Below are experts of layer 10 (counted from 0) of a mixture-of-experts language model. Rows are named router (the router's row for the expert), down (a neuron's output weights, with its number) and show model dimensions 0-159. Each number is 500 + 50 x the weight over its row's rms, rounded and kept within 0 to 999. Numbers have three digits each.
After each expert's rows: a language model's description of what the expert responds to; "raises" lists some tokens whose logits its average output raises strongly, later layers aside. This comes from a sample of Wikipedia text that the model never trained on.

# expert 13
router:541549563500505382485484516520474471532438544475508524527474454508473432510528529496482486493527550487446520430510558550513493410487458536526521465488444489491634528439445550512520539557593426376485493487587402446537530491481477471452539486488638468553481437481560526409435557410507467458435532504492530422551468425505497519543476447550498490539453496518541545466519545569541392444468498528547479518567529534422478466409476500427501453468500530487498541529487541535390539506495545
down0:533481492461488477473402577477644497583441556581565504400537501546468496577491530540529465504461503461537445427466481498543497456376594521439520466454491541515502447468580493502540491420576572488614471502435439463440512527571514526542459395475451507540483441484517460511534519522474542530489511430480580482525484539549547529420540518425557560442444559529534503375471538531623476484456508588484502469482501482467506503487481556497598563581397401530463592491523547471550479524483466
down1:510542492597485493511524477541436494420441505445428475556494595570497478409519548541539572601478396537462492471544576441605434440571527508481580474544468516529539527516490490576420429451473524460515459497395569450577510458515424450465467466604581540513529467416461443575589514509430529535566484561519518577464531532552537479499477431489479517446499545466565569505413510495509486442498458470550482568498546466509484530541516486548560543584492467496495472509495470520450509570478448
down2:493456457459430579551514545562487444481512471504489553407548559555410450579506470577430501517484543565482443486572467538471498535569488480454444494417533523440498478527541626520500423533493589502540562480592504469521563522573479504405389509515333606426428515567482533386545478589531521468405568420488538495557491465531557529540487491502416626547517397514516471476449491515560463607476513491459532527472480543458462505489509405510524513466502604385509517536444569507494476500526506
down3:538492518437572494561526566486514473558531540546477474465467453565510536540478538463586478526345438467436545456497584468494451478581391602533455496516439517521400558469403470576463563534570535480500498492506541461540552529522473409528514463563522556425544501456600556462521488560532510574490531449582511459511492588438487554619496419476503503448483436535444467494476484421495500515481559495552491462549499491545433480472392498499468485508505521570506485519557442456530522467476489
down4:503432525570421482551472504577516545479488444469558507524507514486480565564463540377443533475509463458507602494399540523539483470471615442515383514495492476488501428509505421432504473491461473559530471554483496535413513519480471479484570427500458486424504417480442476522447499468516468500444430512552425533546518471514497414518495473495445479488487605491519570471504483519454559523489428493545521518485448514501494446613470482483522513530595453466448562505527458501550490502503533
down5:512545598498483443473492349399497493514484532452540583457526474481527568556516524462499431447482460548490475473540512469542528493423505462507467525528513462504498501493543450589466476593557449488522587373449532398515577565584439516477437447459461599402566547501477451490460516546530532459513549503505547522534504554629481434442507531529543527538481476522467484451545440492576546426554412483453452414458538568483477543561437609522446407497528425528513475445433512455441543451550464
down6:462519566555520569460441513530442567602409491416522467465473554487524447452528458497464534586499574562509497549480547516540610598424484555518516475492532518511550539502544498562478541504438550567521537524457450500461508515503435520571406528493499500546495506504465499539406511489597534567496469550611568530499416529408511434529449475452525524346486519500433433517495452532518612519383440508494435530431488522498535513379396445452546482430536504382472488513444414520526494536448522
down7:465449402558502574528551491527438540494495495569565501532563514482482443427491458431480414488482448554576476562496468492470488494466421432451514585466471494465406501542565486564596424581545549506469564526528494566455592534496557457521488582474431538388560405500571493501474488524520496534473524481528464552462442489503379493465422420478532427424557614503525511457481432495471586524589544539504460516441460429535412590471454514494500490504532528542525531490486516469456501489566491
down8:468510632484475496418445535565569524458533503546501417517480492506531512453528543443502454566483470466509538502482510377515500599526499426449440490570472512485503507601546476497533485513441380512421478512348491496514527419487428552450514597583474423461490500499495545509460516470502474518592454519502546471448499485551516513604581461558376608599487538500531439542530568428584523504533495546480481465445501481431512458580465432506463452466527548660544520512496532546530475465572522
Description: Head nouns ending a noun phrase and subject pronouns, such as order, program, government, season, he, they.
raises: " in", " for", ",", " from", " on", " and"

# expert 7
router:529495440435548474474498552489491444484516518540475520598457529499505543406486568541538490522544533490557540516378529524466516462499501461551544548591413387432510512385434417564436486512495506535448467540546384500512540538478505574559535396463556491518525456448517425487457425404510530440518579534545478483442511467583492496620432498476439464475569508426494496510495503581550413443404568494475511540511556516365503507511481476445559456455534578615460516491509481440530504567480511
down0:368533410566425354567519499535519446614540444503471497504526512636404463483515452483522539480570488576504486465496465468484481567504585471467470502515526507507495540488500507509505496547490526451539575536436513552521456460555508468517576484462502453487521514580463431453578477560572501451596566437530480474591565554456557497472559533428534577536516550490469541538435443535531465477480605538456508415535432447395538611511527622536497500508535450424448527496480415559502498539518471
down1:497416458513549477349477481496510510446429540417526532469451545548545411492579526555466515521531527494425561404557503555490428494485481536466505491574426514514464470528447579464449474583556543398513495515527457554395563527452556505446447459542483486516420432514522540538482525459508549485520501534551460540496547533486500545472493556533492564437543531507531537500455504470568458496515443428515388531523509529527539512629581577535463518477519520444541487433460478531467397487486537
down2:492472452412569501536459445588471459440500499484490437484456409428463494417582502468452524466469441509447509498507553549488584556510575581510432480458583429455537573496560511503511374472458520482563486472509515431465545531471477412496526428437450466524503497555527501498398576507467481455579515495438548427573437490468476517500500490439450460478406563516551466501509510603485419455569498538531495518454571495477537381496566503528471474501446606506498479459411494437584462469450558
down3:556462591564518480474435537406487464494513474543479534554542558442447497456512479529447376511597513486477478537565534543513491472573464453507479548520515539499447554442392592500440529456479483618479529455403630496454514457516489542501509500505566542605407479552550536511532505547444487500436506539564489389486476531460439569509490486467450426458460598605496447533557551546432461562505537508550522483428410410523488450513538506540494603503547507467528487504544461527536418452512561
down4:533511527521555446482518411534567448499458572548549481497580488453526509529586579411445539556520517413437466550504453528472637482555573527434529537559451588542514541519548409412564457576505415534551506511426512514486493542510532464502480502470404449520443454492468469457499559480503520485473624585455553554474405513502439526580397515414552408472524519454512474446410615484619487509466513484512452504444473468452500517456528417504549525477513472457579471476499564491567567458501487
down5:531496564449542532474422516453494559579567517569505495524472595542432408557447569423493600574450537492466385474527567571516560445487426587463462580447471518543518403537483476561534450509511602480451491550471414490546415596391445522498462488517404486470546537533508519506446511583512434517554510535545583464550474520449584568536430555555495470535477482589505455460497488523492556507466477346495516377447544542430607514431563542568436425513504547546472552436473425524500493440496435
down6:597506497432481593536384531546558486493519563460539533538476542475511520531468438464534552608504482489517475520451541511451458523592524617478506573572511578480558412430489415458503498493415494503449477498582525606537463463503497513413429562440492516498536483439544528515507521472458532442551441510562440496490492487401549544550556510443452543549469405471530540430478552521494463469515607419504483531446566567454603488607472473535506510498475442429483438587508508439462506487560503
down7:481538437480553519429532482400598573535453634529509536438471511499591502484616526487550540449505473499524518577485487570589441500403446604483534481529466448428455441577532533539490611463502557525484505567506430449432468494534522564452535465531480449479409583466562493576550547505558480479455518474527476545490474541501527525422566448465512464503508437496549439386459538591540453545445476517509514477482473499477450547497589493469507521542470511508544450519470433493532475510479544
down8:391487544455519519491570638579527581401430491453495515497574468548460540507467510540495385548565468510426507517503437533545464476458502559479517559498431502465422510569513524440538468503367584487465556554423444530556517560522511453425492483545486577471485536622549595517531490502454384546531444528514467522484458403547565467532502545418507470559483509401471486602511458485485366478554469462522512496455542457513443533567520577510546564485432483514541459531475435519547577461478499
Description: Leading year digits like 201, 200, 199 in dates and ranges, plus inner pieces of codes and names like WIN, LIN, TU.
raises: "0", "3", "1", "2", "6", "4"

# expert 14
router:555409544526544484454478487517514462544551439553500503467521441535547502439526520521465570520548666573467451499477494532528523436456549521557540490485523468453523483505392493481489536505625472560391512423515464454475529540462488544440506436493509493561564463563554513373519479504528462470552516440510502506428495563608514461500502462583413499592506484478580546451571489557475427448572469538563452499628502617405471372530431442500526494446507540558575537469416495547469413463452535
down0:554536501514475526497444530447480500480520526506475509618438538460480437446520459626626476489455493495522474577516501677454561545495419494487573500520502482454533631531513405478475450508488468515529458589445516494549587373587431532549491391482431511475444388472497449526471518542471481566590472466492426573537436521451525522348511485519531628541523538420536470482444485458455431536508536440538590542522586455498378553517512511559508479508582493486537558390602490473564450536444523
down1:512549471635530516510558434469560457510511534525529508486586589429492460503512544584487484488538673491447540469471502442494448502499389502518568436508519487456476485539455468458505452523518549543493447446547482514532370477544560499550514501442542434485516528467431470537580521604454416435554529471454462454533519338452533525603512540452572457524478443527451523589483622403584486492500512504548491459431518427503472516520522481556531663477587551410510486515456527479571435504462580
down2:582486459521540572601552568426553457462421518454474439524425521538575355537513540517521486512416507424487510483548513519521521458533520483457470464458515507493580416462525581525446508603426518514566484424468476442446499503470437499533429475435478442401599472488532548526491534594531599564478465484591587476475493517498516453514484501526522472530528552521529510440484512518446559538531570462508582469563540498591571561495442555487510524447566411514477596430386445374573520488414538
down3:513502544530519474489642582619454432413555518464440438601455561531428469418562455535493500512463440485548434531581476545583529563481549508497454505486539469505603579528505535469509541504505507465547534553402409495431499495492468501520451511476532477438562507545481441582572517529625468488558480460498458519503538454513431531496473504518401517436527461408449513547557422527577441404441593513542479472467452489499502584422520501407601491485495519584503444499553518531471530492523509
down4:526480440457532437436505517471517445561595533474451433618485525651502501550549489444487585497606493410503520526434600463496413563528486487455524483555452505507551445435420563475585516461568491459502473451443483484523519489499637497538521529524548480506479457532531473460562494491497487563457453529587532614414539467456540484470495444509502398595562558567543452527520487620569502501482494455530433469438504607537497429486483543545482519422515463538440580530514482452500487384557515
down5:522502453511466420386471539527516511487493482501532543572556460526498476442496527451556503486405568505583498450434456551502549569483409454439442579555393501523573457498490526425437490459552565485492458474555480553476524413547548511471549376482475495576586602504527439488533589496508455462476578516537497533551438529598519451417464484519521462446576512416464488474483433455490521452432509513575515571462504420554572446508477527465512558667533510564471570486569509461460535513483443
down6:425570562501537522547480509459569493520367583491516485566453500485453535587541608521460498569544607450470473441452534479466483469459536471540537545597504473494531460537466467513452502535404527447519470578421483459489497468473506513644438400465493557480534472465577466501471532470464399366524563535476454423403481487533494515431530460492435541567498462518413522489438424480539578451496502543504520508624463579432517470478538517563493492538457481512458389535579507483494450524505448
down7:514500530527446446488475461538546549541608548428566481586437504434508444567500453486551516499535525525586467534476515498458475480507520469455407497565535483396388559480501512564589491590504552461602499623543532479498568445518501483525441558480520444551499569564526557496478558486469549361495475538578592493481495505445442525454448501445559525464543520453466550510514480434561529568526489461458456541472536581504590581513546506542542517557533448561558407474500539449507483516451571
down8:510443522439516486538493503500534504394554501513589450557590492464577508488550498389436464387460517391537503494559527601484477516507511521442424412552427495556482609546439485550414538451529476483579544596570531436511455513525464566517531487370490496580443540482494530510505498573542439519521460513429592408542500514462527583481410558504506502546453430503452420548508557462522563439499501527553506521588453625421513409549507564516543552434522525519492535514518451563558554476507470
Description: Commas ending clauses or following place and person names, e.g. Portland, London, World War II, plus name-ending pieces like berg, ley.
raises: " the", " and", " as", " both", " in"

# expert 11
router:540531501510453507542537504456514428540580490532471608526528552480601543441520582510485543464583527445495544465507508530516462468424421597494490479482445464515488478553453495579467499419538544381412448537529486522551514524474519521546583492472529433515443413471525508486507534415509561477530461411542411521465509538493587487565475543466571525553535531466469516467497477641621447464493455492517500519481497586514491485505546455412494493505497533466464506381393535382482471506492509
down0:497439457547502499476344477502455489569382545581529497491509503492511496496553464569557512492464548485538466437510435401539423509481459517457442471502436428464536448449546562441596539543495401417546498536544576539531504467526401565458556451428537541480422509511512567523562481363498441483465450471477417495556534442433530543479545496457512485486457487457587481485522495537501508482513508504480503604525582387488487496452547502451562532423535508464524542437472472408567573508467506
down1:576537609458494483402496421536515484554518526554489519538473502493494552488560482551488584442491530496541478485492477499467529498543547476466472445468462552512508440455454476403394517534557533487492578476517420562546531505405564447465538447495553487465486554478517600467396524502418423465537501547529424583481512527415388506411503548579459436510497508520485502540557442454570448552461499427466467455506476604541481458562527508452546408530483489472602595534624494540549541459496522
down2:402496464505483468471402502486472507490502484511504502555463457487508355522452459521497465477469498510441507551427514537508534510575511494510506559613511537474502534330505426497428486531501433552579638452443528591471496530423480523500537474519493624392519473503598637407472500402454531533532461506530503520533471552514543533417391529511483564505450445522518471496525423392408566570490538456534462568448555494418512437504509466511479521497489533478421486466476426488475413515578634
down3:493530542552475450669513547517409500491477559500501487496492495536444475496491573472507471484550547611582413519519489562425542514471550425524449526518571421454489439439472486462537491489460530568547496476678504510495488460498453560502366514425518395508459510447411500500453479566567495429445537510440478517456569403494498440435449558552474499478509441606481439521446521489509432471538565560525505453566516513543515369584521474506508537555549523497496527400461494538457558562575424
down4:452520416517480473502450464438463440556577452498499492522426524431556479514530522516514518505490466577539484507543534563503524554496477578475464522522468496425525480459474429430607527479548369450525514494452496498563481506486452521464565571440536437562567539579559456536499525526458484495506441541497556488553570559515551540522447471560472472419549466528527525473512551425512387490461471512484558444535499548490410454496568530574553481508592483542418538546524491533495465489536422
down5:485440523460513478551594548472645451476517540446450476510407540489518509558517535563576452529491493537547487422509465491561604421442479464466512436521504426515454515521571476465536492598575476431521459536461560577559511593427607583545553563553405462471482462448485487491467601462518575459481547507480547496440500494509524422500535452476507477441548555541500504542541522434495498530556443481533434515435471385473521459504473435469556583456492600562494486569453339489548557449453593
down6:459543464483453558380463474485502525541525468540498480458481516485481476636465509539607494425476466436559499507520541531431466487512493500504570469463525530535470536492494545458499579467478523462470525549460543575519510449520477494473472624493526451490529559428609475554484518515572505502469618480551476521483496479439535473513481434441493409402577511575494501445510507583565434473546465520493551483546550471582448550560463566586570483581534396510479495499506454484455492486500460
down7:503454496532485551506539471576533525547502506620457526573466454586571437473503558470544538525459502554545507415462497522514475560493540459501512434468518514646526477462499445502604518536522522503538481580521559491490439478607542430358544477493374457454534507545557516511511581424512559468569480498524496464598409483531498521416483456450528569573493489561407511477485562455531486542519395564571549514419553551560531524434479372544399485438598481512535449549461453455483508525513404
down8:467575447430600539562504442511494513580488436539557494466442511605436520423474486398572511520470518515428530503414478472491534511441492518517480492422464463584438542473520523565472363523530445446544495476427559455517483472448503409481567482477475619531493477503573543434552524434578537545459490494598531535494516439533463465498400474513525521496484511460492535567367567484489440435530505455459551515542491545458481590499568441440540540453522517523488412533461463498466505484472507
Description: Conjunctions like and, or, but, plus more and most, and empty or numeric cells in sports and election tables.
raises: " in", " the", " located", " by"

# expert 3
router:562418511535525570354502594478506419540511443524534509393494581482522556372530530561534498496515611563498489370527499577450453461353565554523513428504459498484508499468461431516440546427559505514520521479573440383407438456553499444462515466456432502404427424529466554462441438368476461460482530458544543466453537575590541529480466445498477514531469526502528479588466559559459524376479480527528467534596510486471523487465452532508607468503537488570462537492495606516511518491527518
down0:462478450514563485452458440546527490491498513529468528534487407505473533493487536488473611504450497455493430555551480513492510501465486534432470505566467517469423497382499505503545510510546552409482596606522436399525579443554350519440552496475481444511526464474535436561504497606526444488547408531565444450536429420545413476477462527511565427508470521484427526511541508498624519437468420570522413403401404543424548527405428546427536448495573584526466585449564537437564479521493457
down1:607565507575540525475493450519404516403556486356486439561592542456443492408531488466524513524490416518554489484546479462494531545519458526483488517457555482518596495472428490511542504472528450516487409540482485436546580478518556446474478477438446542522435566448529530453554553437485447479443492438501510524481548538551464565575494533536492560550561530501502598450464548574487454497466484488526556486516501538529409547450423500482472579475463522416507478485474488570477513407556466
down2:429475511510541428529478491454505514462453524504424500601525490502520600534483532528388474426508520442485515505485521469483494400512490579457518582452494486501532478546435402425534470524545455480506555484522350525523492547511532410534407509458507480416472562484505504556544509521474539498585480522509447568524541511406559457456480455407483465598567500482571497429553466476394568512486474558437494477488484490538454415435456461444561408459548519505607450485487541422566518532396579
down3:528489493431504564546469416466499558585519543467463444470476501501535569457470484505477557561560471539492542496438468462582568499466474502407566431561538439521520480501447500428548568490528458575489581520477490491559502465421510509442524491468454521495586557567596422518482409471544507397429446526529462435514490482477533482528524411464402541446542503455529490486481440497595443501503496387579555473435498523560484480469483504523501582510521500538443475621463547534556495488480433
down4:520577437472558585524495473506494592487569531519614474418501537436453446476515525495450488424429513476505504552521506511429572491572438576488528501506470450479476472465556491535542480599467434545500556424555473485461515531428507472515459521485455505486420459496586508580497435522534490429572483517554536534436495438500413579556506489462438536473421435496489497502493523568491486415479526449449526541436507660515433479414480426603479472457564515540480468580381587578477422458527456
down5:514462546437544539507523407550585536497479411461553461449501525417545530498598492560522451496488542468500479477501473565478522520430500491533486513519590500489416519531538477429470467448515390504498500523462459466551576573444522401427432463504476447451439481640580553509544551552438424449567539581526523535545444465558477437450533393466598499446462522477588496474517507488527581567512531464415552465516499471452496412612509537500444486499538496530544521483516444534578464545543425
down6:490414386377433457553586522427450467487427398456500458523456551525432487433418481542542478547486458608557510535540545390494554527628488477507568527474577483450538475508566519474612494513509472493535495375459497488498441531546497453430502454526509479461614487465498585554531520460412431497403477436492478525460465433518457486482483523473475488479526517461479518530498555455610524546442539508462519462520448557551580454603502534508515532527603483520470419478538500504467493455527586
down7:405534444488650392538540475457574557473524500432427524511579483587425455561385466430447457524491464515478543478459461483471541475512509594550391543466509542400510483462529538522513467454443496518500428487449480440600536533559531549568511525546499563471452527595496433420499457457486524495583519576543470522509486510578489530488587569446514602432514366479501464612519422396587508572399579476478456493511475491554537426511470383517495538491558540496500458479518480441476502445541517
down8:492401466413500413489604413424511530508514537532495484431533567570493558558520476482565497414462490484372504494507655523403520509444483486412539419493547516551510450559523460477528473565539469455506500522499450569459438518504504443555450560522579525519455561433477541431502516545534456478478545513439554559531589541491491438504556532519625570531442554512497481522528520469526502513546540523440503459576508567493513584437480545556469425488498445554485446424498581372480514497532485
Description: Digit tokens and line-start hyphens in infoboxes, tables and coordinates, such as 000, 75, 369, the dash before Area served.
raises: ".", " |", " m", ",", "'", ";"

# expert 8
router:447522475479360501517523458550568496498526546566322530516506521429567497490449461478491470464605462511460468447467526576408465464505511513506501436558441445424480427429484531499425515543506444410438500490560409462531539454502470436462527477463477525487471390537501488505378403488594547396493572532466520431497533532589566486535450477584535505511478433507527560418597603457524527485510495495444525497494503405482420452504494492465558470514519523544494550500524563481431487538457498
down0:471392552549489506573354518499501542444546520475491522483491494474530625488550472590495452443522441341509483495532385404424581535448541586482440433523555431528525429434534453576623554499555492508525559485468533503452558491523494509527492470411515464511455459478551481632424549478424447483574564553568553392497486499486443645573597411433481534533499488449480433430460499513539518506503571482518583587510532447452418499465598455435487568499538466475463512452374498628494504471479484
down1:519518495518459513647535543450395532453526552545514463435625452492462513528521469490562448516458422456471470534452505550509464495557453585418612559544572476567505497496506554469494552488528494540509468552501483503475535555461476485625482453525521491558513535505483557585456550448513470462434508507489537455503601482561477505440556625478573439513449419506401477540497558544431557484516570539407513485506486522537523414429532479422517411447487434480397519651480478466452494466477458
down2:504558487477607445507503472472500501637491501491504520524523543511467477531589535522460543468528460525532437588512553442484517500448491504474478553537529489471425503549510530571491399477563500439469434497492525394484579484509523436567411416469525490494530417507542506458463513522391494519500501568518533534467530504489616503472589463487464513466515476536511498567511588502584420361532532502580562525458480529460436530528481497517521447528504544446476517450570519404448439410485460
down3:495433552634574440535500512505522519459496510519436572592448482560516432564463444520582506536444504520496502526438445544476553451442455482416476494446439545467597452558481524544560439555426471538552483478576460474464610513519541558528528419580560442357522449508536456448489564531437524545495540556460620481482521509460573584423436505485518529513478452586553445541578475428513488553526505569533422559449469503403542488571474483533451531498513535454508527446545474533446547527446511
down4:514568529471419515492429612467500535471572503544479550409380498488522531514443472614572476528596498568569503553476427451492540563564569554421449518480527523476505564599504570571511482454449510419529486529518524464484440463541417515414463474593545560472429502479528538536520538535545536578456482470529527435481370525435497538506467463502361481453527467435606584550462430548453493454527483473528557376512514488586474525519418478469460489536465481552550549581489457471474472575420468
down5:558398557404424467485453382529494423541528553558518577456491590435549549516560440512477557534488525428471493469486429533619499521511451504510530612439368635595491514446494481544485468511501452436543522572424511548375406510495408546423597572527499460491555483517538474551464506519456534487517551501496498523487458522507434452490468429518533500496575469604486425542523553391566557504484550429447582452541453473453605402423442501630498474446426466491561485515549468496443470441561555
down6:475523469561480569435526504599540458494487504544427509481443618464570538416532458513416553524496531476471518508573523536509463498569489445420527517447492488465409380540505525439488557540431525496507561476566504509545457572468525599504436492471496582500417501550502541444529589501549417479472512516432556483489569538450448503540498589528496509579492455473486515500505507488466501521474446503518514528478447576479500548497456575577573447523454495606429480561428496531452543517494512
down7:520449422495505532378480493376473516492464498428526540491532491512482460451509470468522437446413490485587399497488486551500573502504590528489466543514578582452494481500553523503592503458486544497497502465529476483467393539480565467446531374464514433590510505499499475494425427495502523513464528466534507546447456575497484452428516478519509511483579601523505446484589542592456462529481381544459432463546483480548508499578476531543499455537520546519469411583619572482567476525549507
down8:460457488480495585570555448479525498544513454510488512529530495495545524532427487550501510487568467522485451490429575564493540487587551469520458501530537529521555412531550521486519525425495471509428569517443432475537482539489513439507459530416555509433508491552389530508550526578482598516461602520500493467612498470497471537490422485482505534556463489526470477524478471590444591567481528467564568530496335449510588517537522420551604451527483451560423520427507447524515536569464548
Description: Verbs right after was, to, he, were in biographies and sports careers, e.g. made, released, won, drawn, brought.
raises: " and", ",", " for", " in", " the", "."

# expert 12
router:523487536476445465521485472476598482496475497583450560400537405553450528455508505449489504579470561504540532484519549537442461518391535564560478543530511385425543409479476489542486426544543445475468516546531415476570620544543467467588499398490550533437476493429538473484428497457519484473485466496508487494445485496528523485510422462483490530529470461478540493509503494555517487502469467524462450479569616574408520549475505531441526493484574527530534529408456514444455502506441403
down0:502455482432503433438457516453539473495449564469477399445487595560567519512540510451438462495514537482542554611487483452527407521547498408523596417551538493428327478473526459490464535537524521602519483527489535544483430512583539488423544455555424535483495520512528545573513514485514483445496592495537551557511504540419515508477502543486591527534499491530531555496500456525582482605430463485576494502513463476460510456443520423503479589544450404535454366588369518466547468512489571
down1:564479489551485448500382386388559534487457568445466508475451414453536567548501568513521529455477387578450511612542533534522417507535477533470454549562473514437492503488601484460447440452551492464515538483534538475584504521568425529491556478429460550535543499628536453522368424448467413501508379549476499499496517588371473441535582471516497502437443548558597510435556561562445517452479429530446598450546533500508492459509522516525501513508553501464426503502472440432550403548445521
down2:473627465515548503527485587550521583474621506504457575452538405477495527451472533469529540493469541464521419410530513534537439477602543497466548441532502518467475578450543593512523523456533470495543550587571523481580539522424438499515426540583481501400452507482512400396497546483489497411601490512585505442548465482503533499512516585617557554526552497495508493453540517451571529663422517408519512583532502500547509509403479474489457403449507539548414491540454545456467530474509508
down3:439469466518397521502475434421502436500532431487541573504474605481490377504484524535515613530472486601547629461447467428479487535556518580493612552450521539446598449545495530426549508514478504528499572524441480427516556555491471520495549488467485570482412427521485511502518355437459529475504465546558487553557471434475439519597480435478543552566527565491596473617448445523557544399490456541509510519453533512480573467422508516524496503560416501548446625565516509454474427520510519
down4:498539502420414570499525411451416469527492531534555417554537484462586494459453467517558444537416553498477597411517485524518518509536529553395469423563499547486410555436494503378544542478504435541510490491481516494519504367478518580457503535442467525398439431431619473471446485608468556468463491508555458491545527568543600539456469541498476503549510515493517541449414533491524544477455427504501548490462520491533477543527481478520480500440516459517545475611522466559468488462514449
down5:480506398631435495476469539499591528461460541423400417550500484522448432545509556528489434514555624457503512504401491438583471529414428517535441495536531552444503520518594531483448519436478504492499573510532553449474471590489544471487481440426519550527579577521499563501451444586411475433484477497561528571517493397520383569524459519494522564448512451443477532521578548495477515470496562436529426536516456488499489537377491493510531535490567491570457490436419557503600514374500441
down6:559381477489551513433521490511447475489532500481440441470667514427613513553602505520493466495392490504515458521423559461411492448507503486532555509515524555542514550477507465485584479485568494598482555560454509531499541438474549512428491566508555435492485453481570455560508543425481457566588423457387511433538524472424389509541487441435492554574613563517480421429474497458520462475507560577532480549493527425468501480521480470448497413514520559521533537527500495531458522551518416
down7:539520564419391446484529528556570479553474526504519492547453412450431508523556416532433451484530537389499556472523492496500618534578494539488546513387426494424484502524441471475493497562501515560547556421408520460477493562564440512584466511478463428409534555449589445565547618565527601436517520488490531503524524400450459509536494501558501510524529523472501429411521427444515526454557528546511469542520461378470456435495458438465561497446492572493555462432588496402513507488507574
down8:514450530556489438533431492474471512479465517471444482422544502482593485578495531449458536489513420447506433537457544552504458563518520509493492481478538587493595495570437471509457586497564524453505491546460525495503459509528627570524514562549452585397574472553363415490454504491482539580588389583549480481502442455526538468505491584471484520453494458511369495448467600483536485597494558505568480432434599553516508518577547538558499579573506406513533533567487491495420593419500557
Description: Table divider rows and row-starting pipes, section heading words like Bibliography, and mid-word pieces such as ern, id, ition.
raises: " in", " and", " to", " ", " of", " from"

# expert 1
router:580486604501494456438525558519581566476547534512455538577483489538468483481513598454512579494509617490494482481471569515562478461515513521576493459525467535453536509449420364512510499463592468500465462506483400458469499486534575447536527420539596532509493458476460549455462424507490563393379526527541356402490452554492475493590462511465484456543414445475541587468433511517559517452550528538492538489508519595398492407517484487455519444459545519541607600524511521484442411513511514
down0:511455451496581497515534454514483455497502547532446585507566548525460477416454419454445481593478496476441485512541447571580490449513547477415522435395469422475468461489525558485551550491499541538543559512614535448456569478531531518529488501469520480556553589460524496574625480572429485491482485407580513520440484526423457502482468445472408655478441467471510485513519549442557580484443450503547479544474469538524436542521461614455508554406488487484560501557588491458479497516493457
down1:508539501540521489475427509546508497473543522540504495539463534511509474523497594455457577504492531493491524535552545509494462491440428580584468388472490520493534519561559441474564535474506569402513516558461495461480561498526562486507457454410561557529582547529458450521449487423426589568554578450474389447444495538468543438452456534460470522512545653472586532476518509522377530552473607482492542484485485488465531489520565599484556452479398479493447521533485512483501472592528469
down2:545526463523500536508532524537503534513491549471497490550528446524468487577434425480553582503422555544551484559569501421503502481511527431444378556483525610418494478435483457415551483448557543495597410554498619490552481564509520536427485472535458514552574517555534510531492520579435522458608452508495502492510503464451473528457528468507506462466519567512556404504529562494487534508514549443467525484388360550508485555571454477525473461497486414407573550345454478377469517429372544
down3:567431546531531405516460492470474448545452529487490488502475569462424607475561536497490499520490450590538514551548473413594577444512467530645555498499478525444615510433427575453493401471424514454471555476597415560476450554463543488553476562545441510425498414500502454458545478521437551531508563484467531511488533448533418486548478595578547465504534452575452456438530541521486549449525433453453500528574466568523461542484498522521567502525469478572421437577430475477494552603453529
down4:490536565527507481467497497518558443482491532500474495546540545519508478528504510568520540543518593492472523471413528496476489531492519413494410493475438527562560475475439576457488557477524477539535524515522507552456478447476492484510541461496492468489566450598532437465534599499581501502455465470511475431472464445527533533369540534499410530443403582626509421460480557533502595555490535542460530425413522566478578488535468499593508545525419414528544516462511481504427524521484360
down5:512572558608450541522532476555458479461530448509373536503545438502480524445421546571507476434564448465459529489461469494469565512491434447469412455497501527450575373479506597608478518504465534425481568462522517469572502484463430534468443512582443489569400497507483502511472591451587560377476488543489507459484428476503539457545437492596461502498529520426445478472496526597521504508529452496481466583525456427468509481423536489539575460567483480532485474577463478470445551475608516
down6:480472392514543578472594573598500573394480530447556432500501483535496469453512481560612513450529510519435556598447438541534545515484495471543440522559482604449483548409529435505460577469531470491545593439516541381499422561586570446539520525504458414505437507505473409526516451571478527486518523498449466535491532556425458536497444433464496566491509534491518483397478554467444499561425518530519477544530461523553524562497543540518504499562527502540464478661434441531477522463527457
down7:503453552564529436517493541538510482510492423561458547516529472473422438549611426564575506501517496501511496554582592660403516433475518484477475506540556517452492452488391482505551599504520502519511464470429455528579487471481556486439464515576441563563419547539391528513445491530590449519512551460506633444508521526429515510434500464429474470561537488521478509578467500475538516563506543538628485414546553454534428499470454486515489454430452414603552515446442451536553540529609504
down8:493592533591393559520358473501553479483544482436385431486520588513452500489495493428546503439506461535508450587556469532482526524537450570465516411448473481499463498474495501521550542536513507531516491515388450505468586496528634609612503590478555423556535478512564502474598577573504582404499461496511534526492467430532571534375557410538539512548495438501479398414486423509510436557475457450494564594451536478571508531494455493526544536454536467464476522505570459504576468446556368
Description: First words or pieces of proper names, usually after the, of or in, such as John, South, San, New York.
raises: " of", " and", ".", ",", " for"